Weights of a small mixture-of-experts language model, trained from scratch on English Wikipedia: vocabulary 16384.
Below are experts of layer 6 (counted from 0) of a mixture-of-experts language model. Rows are named router (the router's row for the expert), gate (a neuron's input weights, with its number), up (a neuron's input weights, with its number) and show model dimensions 96-143. Each number is 500 + 40 x the weight over its row's rms, rounded and kept within 0 to 999. Numbers have three digits each.
Before each expert's rows: "comes after" lists some tokens at least twice as common just before its tokens as in all text. This comes from a sample of Wikipedia text that the model never trained on. Tokens count by the router's weight.

# expert 30
comes after: " |", "-", " (", ";", " \"", " re"
router:490525519557477555485453475505461501525427532517544441487511556487541527560517537491497482511511525509491549474499457509523509438480477525554507
gate0:483596491566535518522548487469547420530463513508466499495550555540495566459548572506528425463557454484438471466479568561469483494436473517542496
up0:486512436511444481545531535440561430533486458529468498495530484574529598508540509488495427458542494462511448477470513536519519536484525474497491
gate1:547569509530563438491469467451518531519491488519547500500552509483475521480473456478473526477554538513499508452444472508529517514468527503533552
up1:442486495525525480428453507543473590466496506487486486487533523490513504445544436465488524506509536504502504492502539576523494514507536512538556
gate2:552555547491555498492506523455520509548461509500496538509432478536464408554446501553457549501415599526525469486466485556525512431504441450475524
up2:480497528460458479490395438473552529464392558525505488490473444475503466459475495567502524476523482518536439431443487487526491515452510485524520
gate3:548512583503524552493476489516528508499473501446507450475457502541517477523469558498541553500495574439467515502541537547526474515497556523463424
up3:544469495512487520446496521537479542561497452491554459540502483564475459506447465470531515507548422479541462476472526479536452525437545434540465
gate4:460547568487535452496452529471497448480466500501549503529421533527511467461450550451469527454494503513499536462469463491458486475506526459546455
up4:489526498466539516524492529499489496473540425564449488495533450466479561531499484512494540548364518443523542471506437503511454518500470506474372
gate5:503483538472516521523616512577524503503519483465589473508412475543486532510529551483495452545526519395477476477495534540479551500453534469549418
up5:470496576528490480547481563538538491486503537456532490433530455534522526524561508523532485595494444467493460476492524546513569492438509483502424
gate6:447438445570495542529503577539533532537502503474478510493455547556564501524499565446484426578510475498519521486499449503508528520470511480544451
up6:477451454554537560532547516587566501525435509545501488492426469468510489463494515452485438496523488507498590528495525492446512534479505492546460
gate7:525551465495530508507517546512521526513509466517465457535514547475537429478557462528442510450477548498494470512450468512475512571444502501503454
up7:474525450466577550488472533551534526478485530540489543526521539538521445486543475493455497460463497469529567428519429517491546476472499508509502
gate8:524518471474478538483549527555480481460519467493517453472504474437459482529550472501501489459479538483493481542468452505480479479477487472492483
up8:468562442481524547500474502476428455468493467487547483428477554466514496429529536462509503483431490486477476561484425485506530502541521473496503
gate9:596516562502470472504491465474534457577460483527486545522590532485450546489509479549470585484430482469480534522489484510485481476572536488464511
up9:483512491527550511500516511540504484415494524469530421492486478577572461541421527561460477535486517529443503477561414547541469568459484490523542
gate10:410571492503475436442508469550510559573470492439516471516482573486518583437519543460484560481479577499454539472475468523564538545529436560539508
up10:526544478420543598467565539522483496463545548518528458564535483479446535580546482451457511448457552453490558538482464531547586544532513551466498
gate11:508386533500449554488541539544497482473569494489407504522523536497481522520525516481569522489542555516478446507477449511522581477537500504435477
up11:578478483539439505414466480506437412532454502457497477541526488539474545477519547475480520456460464500500485451476484526572527389563516465515517
gate12:461530554557568474502475562502471464459541540476496559500484476536536512595522457513477555464515452543429488485441445521484566428525479490477518
up12:494455495473432474477461490541428496510493440461535541482480524484513478534500507521532479549502528480446460523506507545485492459516500487472479
gate13:495540484419502566534457432508474504508484502556513522512415428542513438548503488600526500554463537474508537535425533488505499497556492503473410
up13:490484500484464431477476526510418478498546408519531513604471482533489481521508474510505558508518552552508491560507530489441415480580456552486468
gate14:511483508488501505520454516575461436518424493468461434566458496412511503543540564482489509601483502510492550530436501536465451521430516404430532
up14:422493548474505485523524485498500451447464460451490464480451521505514530504567503511495506571467489488501589558499503487456500537442519525469509
gate15:515525518445454511495437478452471545594477469483538518521479480468455486412618479522482432491532396475444521514476450485478473479501566427508516
up15:458535503469434459428532469552496522548515479499500444453507515454543533405540447474478366522525470535508574527470457446456443476496538491420502
gate16:540512572463437450511545502439449481563496416495449533490501472549567524485566515494521468454485495490510531483519533417404507531520611567499502
up16:570488536550516478488519507484416463542464501437505489546428466515575520474474465541496441448604538518564515481497547459514503502467516507564440
gate17:533462502532552562525556485517441485555502506531572469528496512449539459455531467521473518452468522467483606605460472495522553456478480494509483
up17:436523420466486506532492557526446510500495438447487506496431506550469460487491436433494528536569510507574598475494479510516445451604568486410539
gate18:516453474500489468487514461465467475461445442469500463533530489570504510464547521454494485580549575507473517519501521506484533556468563464499511
up18:464466414455445569484503498495447501521459460466509477521519560553520548481575538481504542539483570527435571487485512521440468516502475553450533
gate19:487510524457489506488521534476500492496455549522576376514547522516494458535573461518567524539593487491463516430542483475502493458479472485531502
up19:584533573527574507544565512500535512477451533530514444453563550501441511527520481523489519516566510508454509461481558421493562479506516532467541
gate20:477516464556519511464571554513496506450546479455472503548490469538494515544473509501486416520527505482521478552506455482484508422551387449532488
up20:523493486543469544448479592522526462503499427520441539470513473449493513512506547481513426513509569469478434550511503428469442452512510511476498
gate21:566452448529501527527483593491486523513486510514427546516429524514556441498434497470453524544453522463606490480519454567506474543394414495551540
up21:516406503498434481457493479441543504505517503550443558564463503524566467534429493465518485502502538523550595546538488477461395574478512572513500
gate22:464474573549565470532463475536551515462479519508557493533553456519559569471552536541558509455453544457518522497512514509446551474533505489520482
up22:494466558622548549526555559524533490470483586458514532478493462547499514470599574541502502499552525482528564468453506502455482504519454516581464
gate23:451448524499430554581491504490503502530499533467458487543506527491522538470530490495534422504552492503424472518449521436463484503440489432549510
up23:534407475448420510548498478504435514447477458434529468469503459483414504513552474518511477485502504512464441497488452519522499453428529460455435
gate24:556502496556492493545430494498458553526470479553561588499533476458493487457533486521443561437472494481461526438481460536526522539539436505504529
up24:588539472482486498512481511482460514495483455480454597489537522467501560470550496529455553511491487491542484443540551493444506563583487588517550
gate25:513475496572537522506447490489592502507503417458546531512570521546524503471516527506461507500481585454524474531552448491436587493543513518540481
up25:439441487545506480500484558540462526499531482446472505465492564494520477476547486584498446485528477446456509518490491444503502534437453487525481
gate26:543506539483469458473454483460528489532451532501448479451479522551527531501447578529502496538440521472522477522493486506481517487464465449557487
up26:557468557565505591551491523514528541400510500486490478537484444515491516547511518529508480472505468479475509526460511488460487464489518453511513
gate27:525494441445516480493505477570499598473534485562567514549496528514457459504515557552564507507521502509479531458434516517533529457483457490500481
up27:499451531455550483502505498593527569484509439564525443505520493543451507402563535486531576549530554489527571436503509530517470416475420526524533
gate28:505569476512529561518508455461492548544505506467599542560558582550448488507442498514492609427542413478454458473480526525562467442482523497450508
up28:511540550562534554456571494513408534501531546434545548540466529524485455520471586536489544497574489527446526487440584442510440491519496490541542
gate29:534456468511555529506491499520557519509445486491492560514465562481467499500503499527528526538498558521478549543519563430446477463496511429505523
up29:483439504483533534478486532481495534525368469487510530473515526401517481482476534547474477496471460510490533491448466506499387506453546451459484
gate30:524480462501460532536491507466594494582431532495447537498532457515444529505458487459528476466529498505457489454502458500537506486461454523491488
up30:517411531465509509504511514543572471600461489528463563562460548519546530497580490431481484484590517509527497432488561510524387488506450469512452
gate31:495436536464486520532503553510502532454519531450514507450565538510482516482482591435511506499552570475454573513484486456491540517497475506492535
up31:527529571550460522526434495551525545480538460480548542467568495490535461497476543488501479469492509552463543518566485506526468514478456488443533
gate32:513487399538515517601530484431493502448453482501527542567474529538548463512533494421457497510541554462473531494507463514517569511515528509511424
up32:525516459500522562608558481486500462462466508538510551519518505498509465522500505450493398529540481543532553567457497568524497554496552523493519
gate33:580553453535429463545512524562428527415516493519488393477494582483512529548450468552572484478534481498434570440524535472465467459592499518521517
up33:525498418522417454520443498516482485512490477468533509495543525495423603510502511531553468464478575478569560524481492548462528448461531498461564
gate34:582555506587530535454517583498566498494510462452584440477478518431477426555512439449456501537484488512589456465479501534467465520493502547497544
up34:518479485479522578472422573512428541533454558492521453485516534419495477458528421480535415565486528435524424542431454444464495427487477480486547
gate35:459471423525474526425490512434481531493541468486532529472574473474510506491505498445472463496541463487501470522541455447513538472442483534567514
up35:492458531569601521443510520527550445483517500495519539458485555525466457417527503553518514498436445416568518531508494495483544446462439528470525
gate36:490508459431420488517434526546504541490499588531538512515522545533512463434494513531524527481505560476443487503488427525488535464507472464518521
up36:490501469480513438427456487474516510420387508560451480484478513527547467410538502501487548473518519492487520474500519518486506471432537583414497
gate37:530504545481452451459523517441504480474529513521542507497388506496530516430540482491506487460475519511456485543480519478588497495489474471546463
up37:548546598485492486462545475408499512498494447562472503490576535450525514473555536502465563453515543479519522486512576458556530560467501455594414
gate38:494505579521501545548464526508505518500430554476549454527489620432479479571504476465487523522548467471472474449439494417496457551450490460531580
up38:515568465431485468473488485446431477523445599466529426513504531435473499531560473533488392474428543476512496437473479478523525513470498524535519
gate39:518524503559455513474432517564504476529432535526513498493512474524473443476607439492510509496461609585452460491509451510599463418438506477488536
up39:509525505578460528451444489506465528441487502498484571465469463504534565553490498501502490542477515533470481513500478579501458464499542462470541
gate40:567504475470462492494494545542501510512449474506595489443562564460516589497491494559535558489511494523413503445526570425515497429491530532533477
up40:538443518484540478509539529540480543507478466523569466498523563509526580536511445524553510537581531547499515437500538469499434451524587478478499
gate41:577495535551461518436538536509418509587524550462470497430557571531531501495507494514547513557432525493539517514465490491492528499512501549509557
up41:547449507548470462447464576509389513534493516472457510486505523530550482516484485528468528546426535485476501425523445475499516517490456564504500
gate42:442460507546474573588474482496504498502499469526543445549464481488478544447483539490512606519571538501470515441501498532550450502454513498542524
up42:502497514538503539469460459499460475472484478499582466519405516526467503464484538549545497475497496491459540464415547540501473543488534500491561
gate43:508490489472497533478508465457521449492446498515566483620445485453463489523526457572523471506456458535461558485409467463555575480524484458524528
up43:533484477544559571447463564535486487537498466493563516537509440513461486574539469490492619497507430475517478492502510525600507580593486492459514
gate44:528515507545497542542501436471523554534503460513503512411559510445515550541515500499496457562510579576449405455510540401567459424471464536575497
up44:448559492514522514576423504533552523542499460553463469443535476523498509475525465503462548509470539594468503468469489451501488470529457528523493
gate45:545473411501486570513458448497520570459491432490518481561536457535551495476432515458510464484500498555490505522427519467483488493501480454499568
up45:508545488510586523498495472507435585452493495450468474556486527532458535527502516455481410498474461465533485558500556526552498445494532431481524
gate46:502465411441526544467436443445441519519461490416531488526503501532503487497519461543384486511471555518508539432497519544487510451541458500476500
up46:529465490477509497478524528508537424501454549501500454577478468497505496393523545396523453494548496452526552511489532482553456456517557500494443
gate47:540535514485503560530493530526527505480423505558511597513450479537490441491445534426497521507496525494500524457484520486589574521511511482581454
up47:553552473489475519509512572528563545474513526511440521522487461475460558511502607466490524506466515569430476487494488434506590481523491508564530
gate48:504522520502506484600492505440412461442455463522544491520501551485455519479486481546505464469501442568520548476462516453528466468623477511488520
up48:476502422490510461598510455472437501439501511514601507503541553509485513486484473579534483516514493524516532450462528459486461526601511520486494
gate49:506510488520476540468519396478554452549498500486504410496496443514465473579565498485499535552486550565563476430459506460446388480468449514535447
up49:499535489503590581449507538520560536563487501446477587494451463405506495553513546457438550560488573482531489480523545548579578552406489514502497
gate50:482562489430520493538465477535489526445504461467499515547539477457523465542518521508519549542460576480472494515441554456491498505507489498499597
up50:401488476506523573538453513537534545481508494474564560564535561452504471499521502484511500585573478430483470476439542482545489547493437463497563
gate51:499543480442507513447489529485507515488495509541491452439546458485526516439527514498459522504509498454470581482528500455497454489434488511453516
up51:515496511489472521521434541512517482601433470490497472520522511462587490404527453518490455475519517478414547524483567448527486523498511520455494
gate52:484584514470495430482487493505500498490523504537452480496517510509503548462552580543562549500495484571430498449499511574524530450532550501484517
up52:488519484504491462526517549474447510455479501489518492426524547463512526522493498469553517476411527435519437520479565566493481462523535496567539
gate53:524509441483461485558488461448444529507420497448499508508467451520463443549539462474555478446471475560570488463510519529505493512457492493472471
up53:515459410512475520485512499412482546489445512438436492518457502520522411490582471509480515463506507553500496476450484480537446569475506481499524
gate54:520535481502546505448387530479509524506399520465483516568549472521570542516469567493548503480440457528466552460445562424569546431528562553518519
up54:461525602491441458490410495553551492521427470454532481546550460471526537518447506588536499497391498510607516459549472557489527455539471472499499
gate55:509571498524509493435562462452503532471453525507492401512467499474521472482474479470494534498576511535528540517529457489479539496486504501499555
up55:480524497470487543555518482448500465524525539428544498450476459468522405414522532537529510370491522550526501528498390440547496494443521516506497
gate56:499529445496454468494528434402492465487411486487521505431537519488535478536465424547475459500507511477493477516493478562486533545475475451562510
up56:502421481528450483370494475410439521512477487524511505447476526463434559528512509526407483529507486479485407564545454532513516562481502513521533
gate57:492429523435557529495449497461467492405541491480484557472546514508494463538475506551502532472517535565532567499493486514510550443528470481497540
up57:509394491533475515516511447461467519462510488483574538473501597465430454467491489502487510494512538465537552453480482508506491478510489486407488
gate58:463521484479499515536495527512461511497432487483534474529504477528447479474588475486455437547505453478473509463463543419519515432542500543476483
up58:407523463493537531504475489537469586555506505467446434510595472515461466464548471578548483470548476477490490449546535489527529457468497491507416
gate59:496532557487486471460507447475441521548453508503487478488531583462457493539507531510541499507485479414499531455486558529498512504461531473502480
up59:470459473502520546493551533498517511581523449524526503565529477564507475528519473528451489524532488472500446504514521553593506468483587442561557
gate60:443468479545482506419570467396534484505541478552549506510488455466504454499491464559495403530637468511479541503526489523518499529482470475469522
up60:528502577459462510431457524450499486484506457510548528497501459499524512479498432534491471506536414543503530501447406512473489515548518494545564
gate61:489520554476475520510454514526524505517526537433472435537537531528488472512465459477534556596495443487479519459463519500498515463510450474554518
up61:444480531485459530473513552528488522520470492483506494558521517455565542597474473556484506498497536513466547436428495492484482488528537445513508
gate62:540482516493510533509468514494451511520486457489529484498578444570530417531475464375423529505480511448523451464450464520490525435519537441497471
up62:479523495454531499397497494521494541483497449456498537525567496564491420510511507506545502494503574412508420490550494475466458430480483481595540
gate63:444548552527420524493556459502522509453437451514526449537483450506563533529501449501524478521496556503526528452527550552476492466524548560527510
up63:427508514502458545553469483476476475536476463486540547507507471437560503448536501581544519473517556417528579500489555496408475483538486554481518
gate64:568508508537461528470476493579491571577469477521497504460530508554549556547541475532428529443552547454574478471452518432508474474517550529510512
up64:522456548508517514487451521526478494526489487460483501507514502531567499549469518503447549489495519451453515447485558478521482396500480518488471
gate65:549523447533484510510521504502489504510479465498512496519467515473527499467476510487453503456516505509462427476521472497434444551569475480508553
up65:550478455536486407525497481483481543452546398490486515526449479525496497461419490475465547469532492486474477467526532457467474457546489511462520
gate66:562463495507559498470524425439483527499432490543557471450538442601514544467522556504604429479532548530514470451601518506471506437532465539518480
up66:531501454514517481523521497520524484479474469539467510482535526550482513495453443548559454486455440509477535522460528389556461467527514504447432
gate67:473503498527501514505591543478505544536466505551572542402523506537508536488517546501579542501503474502539569526576568567456596466503481598494479
up67:481492471460593483517513467470490488558502498482629450566505454508542546520498485512555572481480562429512477462475565540525573504432478524476498
gate68:509505505499495523535459592558501455475485530512516476561539578544474567415550533440481557512500532505494484420492480472492555482505443458534489
up68:457471577469554567492461457541463470477511551466492455535493504467495535501513485517438531489501521507533453476468425543493575503483455527450483
gate69:541530515520503483543480577491496476449581552445494484543392523552489563509574437467517544548433486453552522482549487516527524469517528529528483
up69:460513495466488501462447557470455488496481507402434556535452526533553472520499446497534497585540519472503517522503485493501496517482480485473538
gate70:507499594467542514511575476484492507473459473500517536492569519422547469480521560512513488516412547494548448450462511521520514488498443489534469
up70:445532522561515522485493497463495528553505482539463523546460542474541488468480466442467526510492496504517481486435463450511579439473518484549539
gate71:498522541532449547450534543487580534472436477550518439526577471592506495495472502470509498542506520464531523502462505481523412547467546444561486
up71:496531520433471554516483479480510472498491506532494477558502542491463543480561490491606497529509498465547562510535553532511427588461420468629511
gate72:494436449486489563530464572531544481428446522438542525490516497465506529482568495533498489529491557474517477440486512494513495485481491442557496
up72:519488421510498541507523587573525471491453514455497505471525523455522524500537478498467466495511588468440469482437563498434427448505449464468440
gate73:500556517558558598543500479532501497481464523471493481488440475489527483413581551560467420467510540487494461534482511556504443463558437497481467
up73:562511498549451548499495529449553437488506477505517496369526474460488520541493492498525497540461544536462537501427501489517516449459499539529498
gate74:535455542437513579495512524492543560513489490459481467528442529505537503517552518527517445553515464507504491481473542507485506476514495535536470
up74:484508515426541457450479458451538493602555495453528521533461530523545494490451514493526503548514492564483452487519597534538498501534493502493487
gate75:470490564440515543513487448411490452542445508527532416455518537498487543488480507444540460509482586552476398474402454484507487490486548427539599
up75:443511411497439512588484412456469524503418509517505482496421498492552498453476503578523495472473519565515457462508500454481533476532505477537483
gate76:481480546488481529437424505494504535475468596462536559545443489481498559524511467533544577435462511445475545479523489467455531496546516487467477
up76:461450480426488504472497545514534538516477473481544510512491522520556474547517515533501556491522475432510573484466577515463544499562430483469479
gate77:581505479557509475483488435567456463482498477470503480530545546486506507549490497514493442579552506513533536486564503428460409515549539517451518
up77:477553461564567506435541538505507448528481510519507469485545543418505457501544510410496508489468514525561480484548554515475430545547513451441457
gate78:547447503515569519409530475531497539541506472542488532485531491495565499505545456545529501502547511476505580555420507460518525519539505509465533
up78:473510528513508485491502526497476527508516449482554517569537492563422536426467526561515533520509506521504526514566453522428457472563454451426461
gate79:511431475553490606583570520530443484511468483479478486513570572478472474512520466484533499488538547507491496486481529491485548482518450481472449
up79:521480529538569495599516498430490444546514517490509531467437520468540454485497525543499471496542536484484540546482528516438543508495466517507494
gate80:475467470508479507499447472533394515492531504545476500563494519544536456441504458484487556500519539464493586497514480479439478495580514545499502
up80:503557506590431496485487434527485456487516570480474526496478472592581504465453447468549529542475525471501459569557479557527513453557485473409506
gate81:472464564499545508456529464508468527508463566549534511580441487569558544447488512427495483450520563514421512482447587437500523482481506488574474
up81:451506458588530536503519533555488535429488519532492557509510538521481549483504499525525461436514527453538497479494429499540492459479488489565479
gate82:565449504496419455508453517552478498473460379551471464509389486571481514447547526535490459579454508508501543553485453495530513537509549498504532
up82:456430550467495491521431534530516502549491499541499500535461547509455487518539450529572458532530542550539509435538490481506449528553494470484518
gate83:520480567490556444477512535519506515494488490487478462506450496566478530492461493530500537571460415491512541529510529528517551469487487482551456
up83:497477524490578422453521533486523584559553458516480451482456578537441475510543464490486444527500471478459588526497499505461516492535512541513504
gate84:489441500524468473454407487548526440489543531524539447410451494523486560590516469439492446468476545517500450426443547585486485471520446509527473
up84:575448510568408473492447495510457538519606377480563461496422516579520528518548508472516529435522477556583517538586486546501536501557477551545545
gate85:447436485492566530553535436519532515532493512529567462437557517488455501499464481521503420525479504478528507525520525501445510514542492479511546
up85:529471453506463535571518510519464476538481441622463444520511515508490527442463491525503535469510506563575513416431530450550476471487551517527521
gate86:466490467466572510551498469468481519480480495486494484499480511449568485562581479472534537486476452479451506453487599588589493473498531440471477
up86:493520441435566514501518453464499435537546547465502570518543448531436542502438520517575527435530453435461471531516525527490505415464533454532503
gate87:462484517551450553510517528441483439541427407533527503478587504546451575472560501532485431504529561506522582477400526503481497462510598467505481
up87:500448504595528494551435515524505420506515469552536457413555487508535519529534495575516396523499507479478569454457567555502469478531564477519525
gate88:554470514534445592500456504465504565522433450484500509559484514441520528521503523516447568470496572506519487583525528546517525520543509517530472
up88:487508445524511490506520477440437539529508464480493491535436521467531558450506522479532551488505554519487480517510520492559468555520441477497476
gate89:516510512486513491419470426484549525470408447597460546489535513454528514471533510543509439529443474509507507476499472510515532509526503619497546
up89:487504556467499548455461485520495544406422457561518573449533522467502532495547524475563427463545565480491524444511531510505504474589532540444478
gate90:486530456512496578427475534491557517538486445432566542532492463451502527554512436541492463491489472486549517542578507524442486510503474454529491
up90:530536541513524526511451464476555500495559517536510462547480473533577446579534533477552515495572509501521491518458492564536525489536498438526505
gate91:490517579496451595459516454517540427568463426516469473608533479565513515515522521498411437516483557514450518528534468523434531473534528511507501
up91:507520586473528556470584508516562474515490499482500492515478470488486466539521495529406459540426496552568494550519514493531485401507546432485500
gate92:514577561427463532500429507494471472581437603487480418536498538480453480448492553492478413538528499484451513516459466515585573513497545527519491
up92:523587539424511585487464490540469405567454522536520454482459480513451507492456561403525467544555508483480469534484428516519452421574509485494497
gate93:447449537519417482449570525479524418499482485511471555509492527498508498457536428568471518558478520567433493504438479503411524518458438512517531
up93:474486490511450462439549463560539482558465542496492486560518577487484515523491464550461500517482466549461523471532457477501505515499470459541500
gate94:495549549525488540475532457518499519446495498563508491492588451482465560510517492492476542541482561495480479494406559472467501524511519578550555
up94:499532450498519492503466510539484493584546517444453482498506525513518490456531561430487493555475505467553539522473514480534520525589457517516455
gate95:558518559535419486506500526517456472546505466464516488536435500517445448536516524546523587430478485515591544466485526514495483436493460524477539
up95:464440479511466512468500444513512472501450448463542414503410498525518481556509558542468513483477466519514523435499459529562485472498524547449538
gate96:556453500465482546521537521499494451507459563507446488430501602466456502432452533541515567590531562507489516551472442512564588521512523506478461
up96:553483563475504529537514495527493479461462538523494449447574538475476472471468531465483553544460506544443537520493456552596543542488505521458483
gate97:519490551527505544532545515473495533568497503464551513441507558484466520364521521542532531474524556547452503436466515488542506476501501461465484
up97:492545523506512539450512580543461480574492543459464481452540498472476473451446498537564469508486464471462568496486537517513469545518474533561507
gate98:503476549534483525452491472502483510536516465433477481432425450484513458531486424521527504589538488460533494512504481517535473490538442484484538
up98:479481496437537477468468586519468474499473494463548584497489497461505497492476479505490515511521587484552516439511452500471552483517571586441451
gate99:592529463485440474490471512528498495559565447489576537487479538489584489533467522527522475450511514477486492551439478536534406456542500445518506
up99:508476518554429475491516536541487496514445445488493515488388499543560489454462519458521423531464548481560552470494504525529515487470530497518421
gate100:506462452491457528458476521552497492422554488474536497480520508522479537443497557560487435522551517519502499517453521479487544457570537516485550
up100:465458532546488574494478478533416569493546458433537538538544479518496515478503530524521375503512479525516489521427512464497515581554457501482534
gate101:542513346551456555497483484515521543430511518489436436535484564503496497436445473505488527528506495454518541475417530512496486520476428529562502
up101:519488459564444527479484515520488581510506561432484497524437555507531574437443455461484526496491511559508498526382498531522500491486416527510475
gate102:483500480460530538450466472461444508533482536514505507536482453522561561518540475462561554522586517526548499508497470494526489471501488508540507
up102:546503503507497537569444419463456578478526600502572382463516487491565399488527461521450542443490528589453506504513503506501448527440423479497449
gate103:469448490492539493502510499490448476568575450482512505528536463487387580450524538521529548547477448438544513456493512488488478511482496483470492
up103:381463499494492576580512483511562461464508546598439536480508464525495540499449506583501478508420495535488513430501544444510463512504486549510502
gate104:527577460559438590508485473518587540524417433519515572518467568444482544407517538479492479565555543468487507452474515580478494542549532509517488
up104:507534541516465615554437467462506475517448431466510539487480436406542588466460572464476436556548523515518488506437554547481411520511578482457529
gate105:523509535542534457481520536398448533479479538510526528553532528489554519455479528531471528436550459533487479471562505510449554474526437489543501
up105:519462446477584505481435499470526547515487488542558525517505500405549470508505458490496486578510546458517489464465487456500515394586528475493485
gate106:488531544479535586521494564511494501454528503548496521470467537486459468468597487570499490493487514456527496535451493522494472468509501533554483
up106:498481517516503555507533494530565491480397476468494482476533455501558463525475462622514466445521547466501523454536468430511516480533410498554483
gate107:527507433504534469513424447433447553558590500500482470537533458485489555508491476514437506538547498474488472430462516537519453445498549480519485
up107:511498503527499551549486514520448546475415442534538449468467465489511502468429452561449569448536456478521446483477420490528502459454453492434506
gate108:558478491477442477404482528544443548548528425479464432516492545467548486480445496464484601462467514461492481530470500469485540510499486497444471
up108:490455515480434498515471500553491516539459544525565459441532555502521571542450507410531468565563532495545548481502517506471487509481521461422467
gate109:471433458474578523514486534511462527589494507496525456583530499510477458506543476507454437496518546422520621447509534486458501518506508531459424
up109:567558506448465516531456541466569473565512512451482477476474551488557542522471590533511476441480517486530418493549546488482501534456425431497425
gate110:507496504465541517484416480500520504490450497508563465493506574464414508468484514555574517512576501510466497499507527501488501489498447511442355
up110:525490465438525489513436485453535536458547465499506464478522472484455417488540542512537544458510501530548582551584527467545518481524466521495492
gate111:469475496505539490435488475512526483522524383490560465498551539474472521500495488433449508508506467422538516460556501486440483541481488494534488
up111:472574539503529445454461511543566500498507487454436560489529555475544529443462461524484533481505477496511524574461487474517487497455479477490500
gate112:459495521522532611502537548453485456510499511511494545502495481544495561487452556539564443493500523420548564494506519461497549511463482546515481
up112:433524465536520545447520433496428518436497500565447527508466515552518493519422558551516507479472558422497541527445501501467579491440496458569524
gate113:491514505452510486432485490450572485519417497509498521587526494464524562484527538544502448548513554528507523458479451475488547475498550515475560
up113:486485567432532558473486529550545469471457469517445493498453520555510569487505486519465525555495577509524512491528498510540484555534571539451473
gate114:541543449530489523502466485483531471519514515503558495491505503547490517501524525457515521537524462604362466564559541450611494474494550466519498
up114:465551499467548560475505553553593431513442533488442483499503547562497545445536483428473498543493535593488529443571544537531502460519473568506470
gate115:442464434454488526467481515468514495538512508566552513478484462458514558533521474504497527524529562433501477532450466517579512527538449427542484
up115:508454469482467494429542446477516504501532512548535514537410499543470490528502554496485492573546561501564560529537485567477417490481552566503460
gate116:424439539534453557496502385557512473486460486488487496567468534483531452498480530469499436527440541553453465459489531455539528435501479511522527
up116:462468540517481588429402480448517543445472461469457443584489525477517492549496533523581507573505585432481531532526519477495441471516479440551499
gate117:524463429560458483464516472439475588487564452501458529437522437474480481519524429558471529451490545470462446481508593454498571482488485503469446
up117:566502462453462478516488487541506490482548472465433493482495462502489480455466426445511525495522583486500441426516481548489531464479443539488545
gate118:530504544490533536476503533459513522518453453466533485578566493487562515469518516589488471529477500542545444480545526530528492548493544450540490
up118:538502449506511514534524557491516479519467547472434517491592540531491495476472546476443532511477476464468544502462539501451575477536540520458427
gate119:430497496513427458518441536504503475528489451475522464516574521487470606506542450454483549436522486521528525454456486548442484514488514535527613
up119:514436443546471525540502559445552424477531438458467492423591530519481509449570558518503563599506478506501528482467472523473523486474545463477495
gate120:564510553526523512603527541458470449476495541500461457552457492549538549537442523496495513468495451475526450479488495472568469509478566518509503
up120:546488532540563559539507530478440541486485475454479488607503571522534535531492484522584492462502470451529486548473522467488531460496510563522443
gate121:514574526529419498524385458498553516547431506523460557475484481552481500531529605480553525482556498537511533507545420545518499525504487599471549
up121:460503534495538532479504483536520465531477511526460494474474497460485530502529519483472507456560440500479520521574510554457550466448468593445499
gate122:501570580569511545583485497480524532544527470514537455420515507471456568509448505445488532588456488572499508511489488415476478457548463456532514
up122:596496590473522507535498534507492542479571418495464511524429505479565500475489511483519489449501508490506470459477513500497484560531486507539516
gate123:512554458499565504492446553529497469462491509565537506532490527524526458487496554482499467487502508585458526477472495508556535523508482483478551
up123:467542520523522505482527454513528540462478505440534527467484484499517481545424502524398461480516449417481509532447549448474526492513490471607470
gate124:480553559498531533519479485520513500558506472514558559512417554495558512487465454455556451453475558503535494562456486542480548499491521449500462
up124:488508545506467504540461511523540547558508475537522402410460501440588538519427479413445487400484479502561446545534519540509517477533525496462510
gate125:458482490500459545524570466546429540499464548544540510594514516481418471414545497463574431496468498461486518473452497531406464448533577514486483
up125:532449558472505588475519543489546493525557493480436477526536474543539507489452481494443469481468549573476591504467500455530407448508455515518501
gate126:478480479518413508476483524454493534475533548518497478484557515520548464548415526489559510528548488451376470513449524522544553483531499475404516
up126:453527537498518462463511443478464490515540513467434519534529467493409430454475520466507547536436480537530534496530525481514505519489495471422590
gate127:500477451599499522567508518570487531540431453547484425524521537466499541503532516441501505470569535489577528474421535531491455500465433476536470
up127:503542473516514449594515518520441403469449488519506479389482546480492516477525505479502485525487537511582528535480563592607456515516505490491494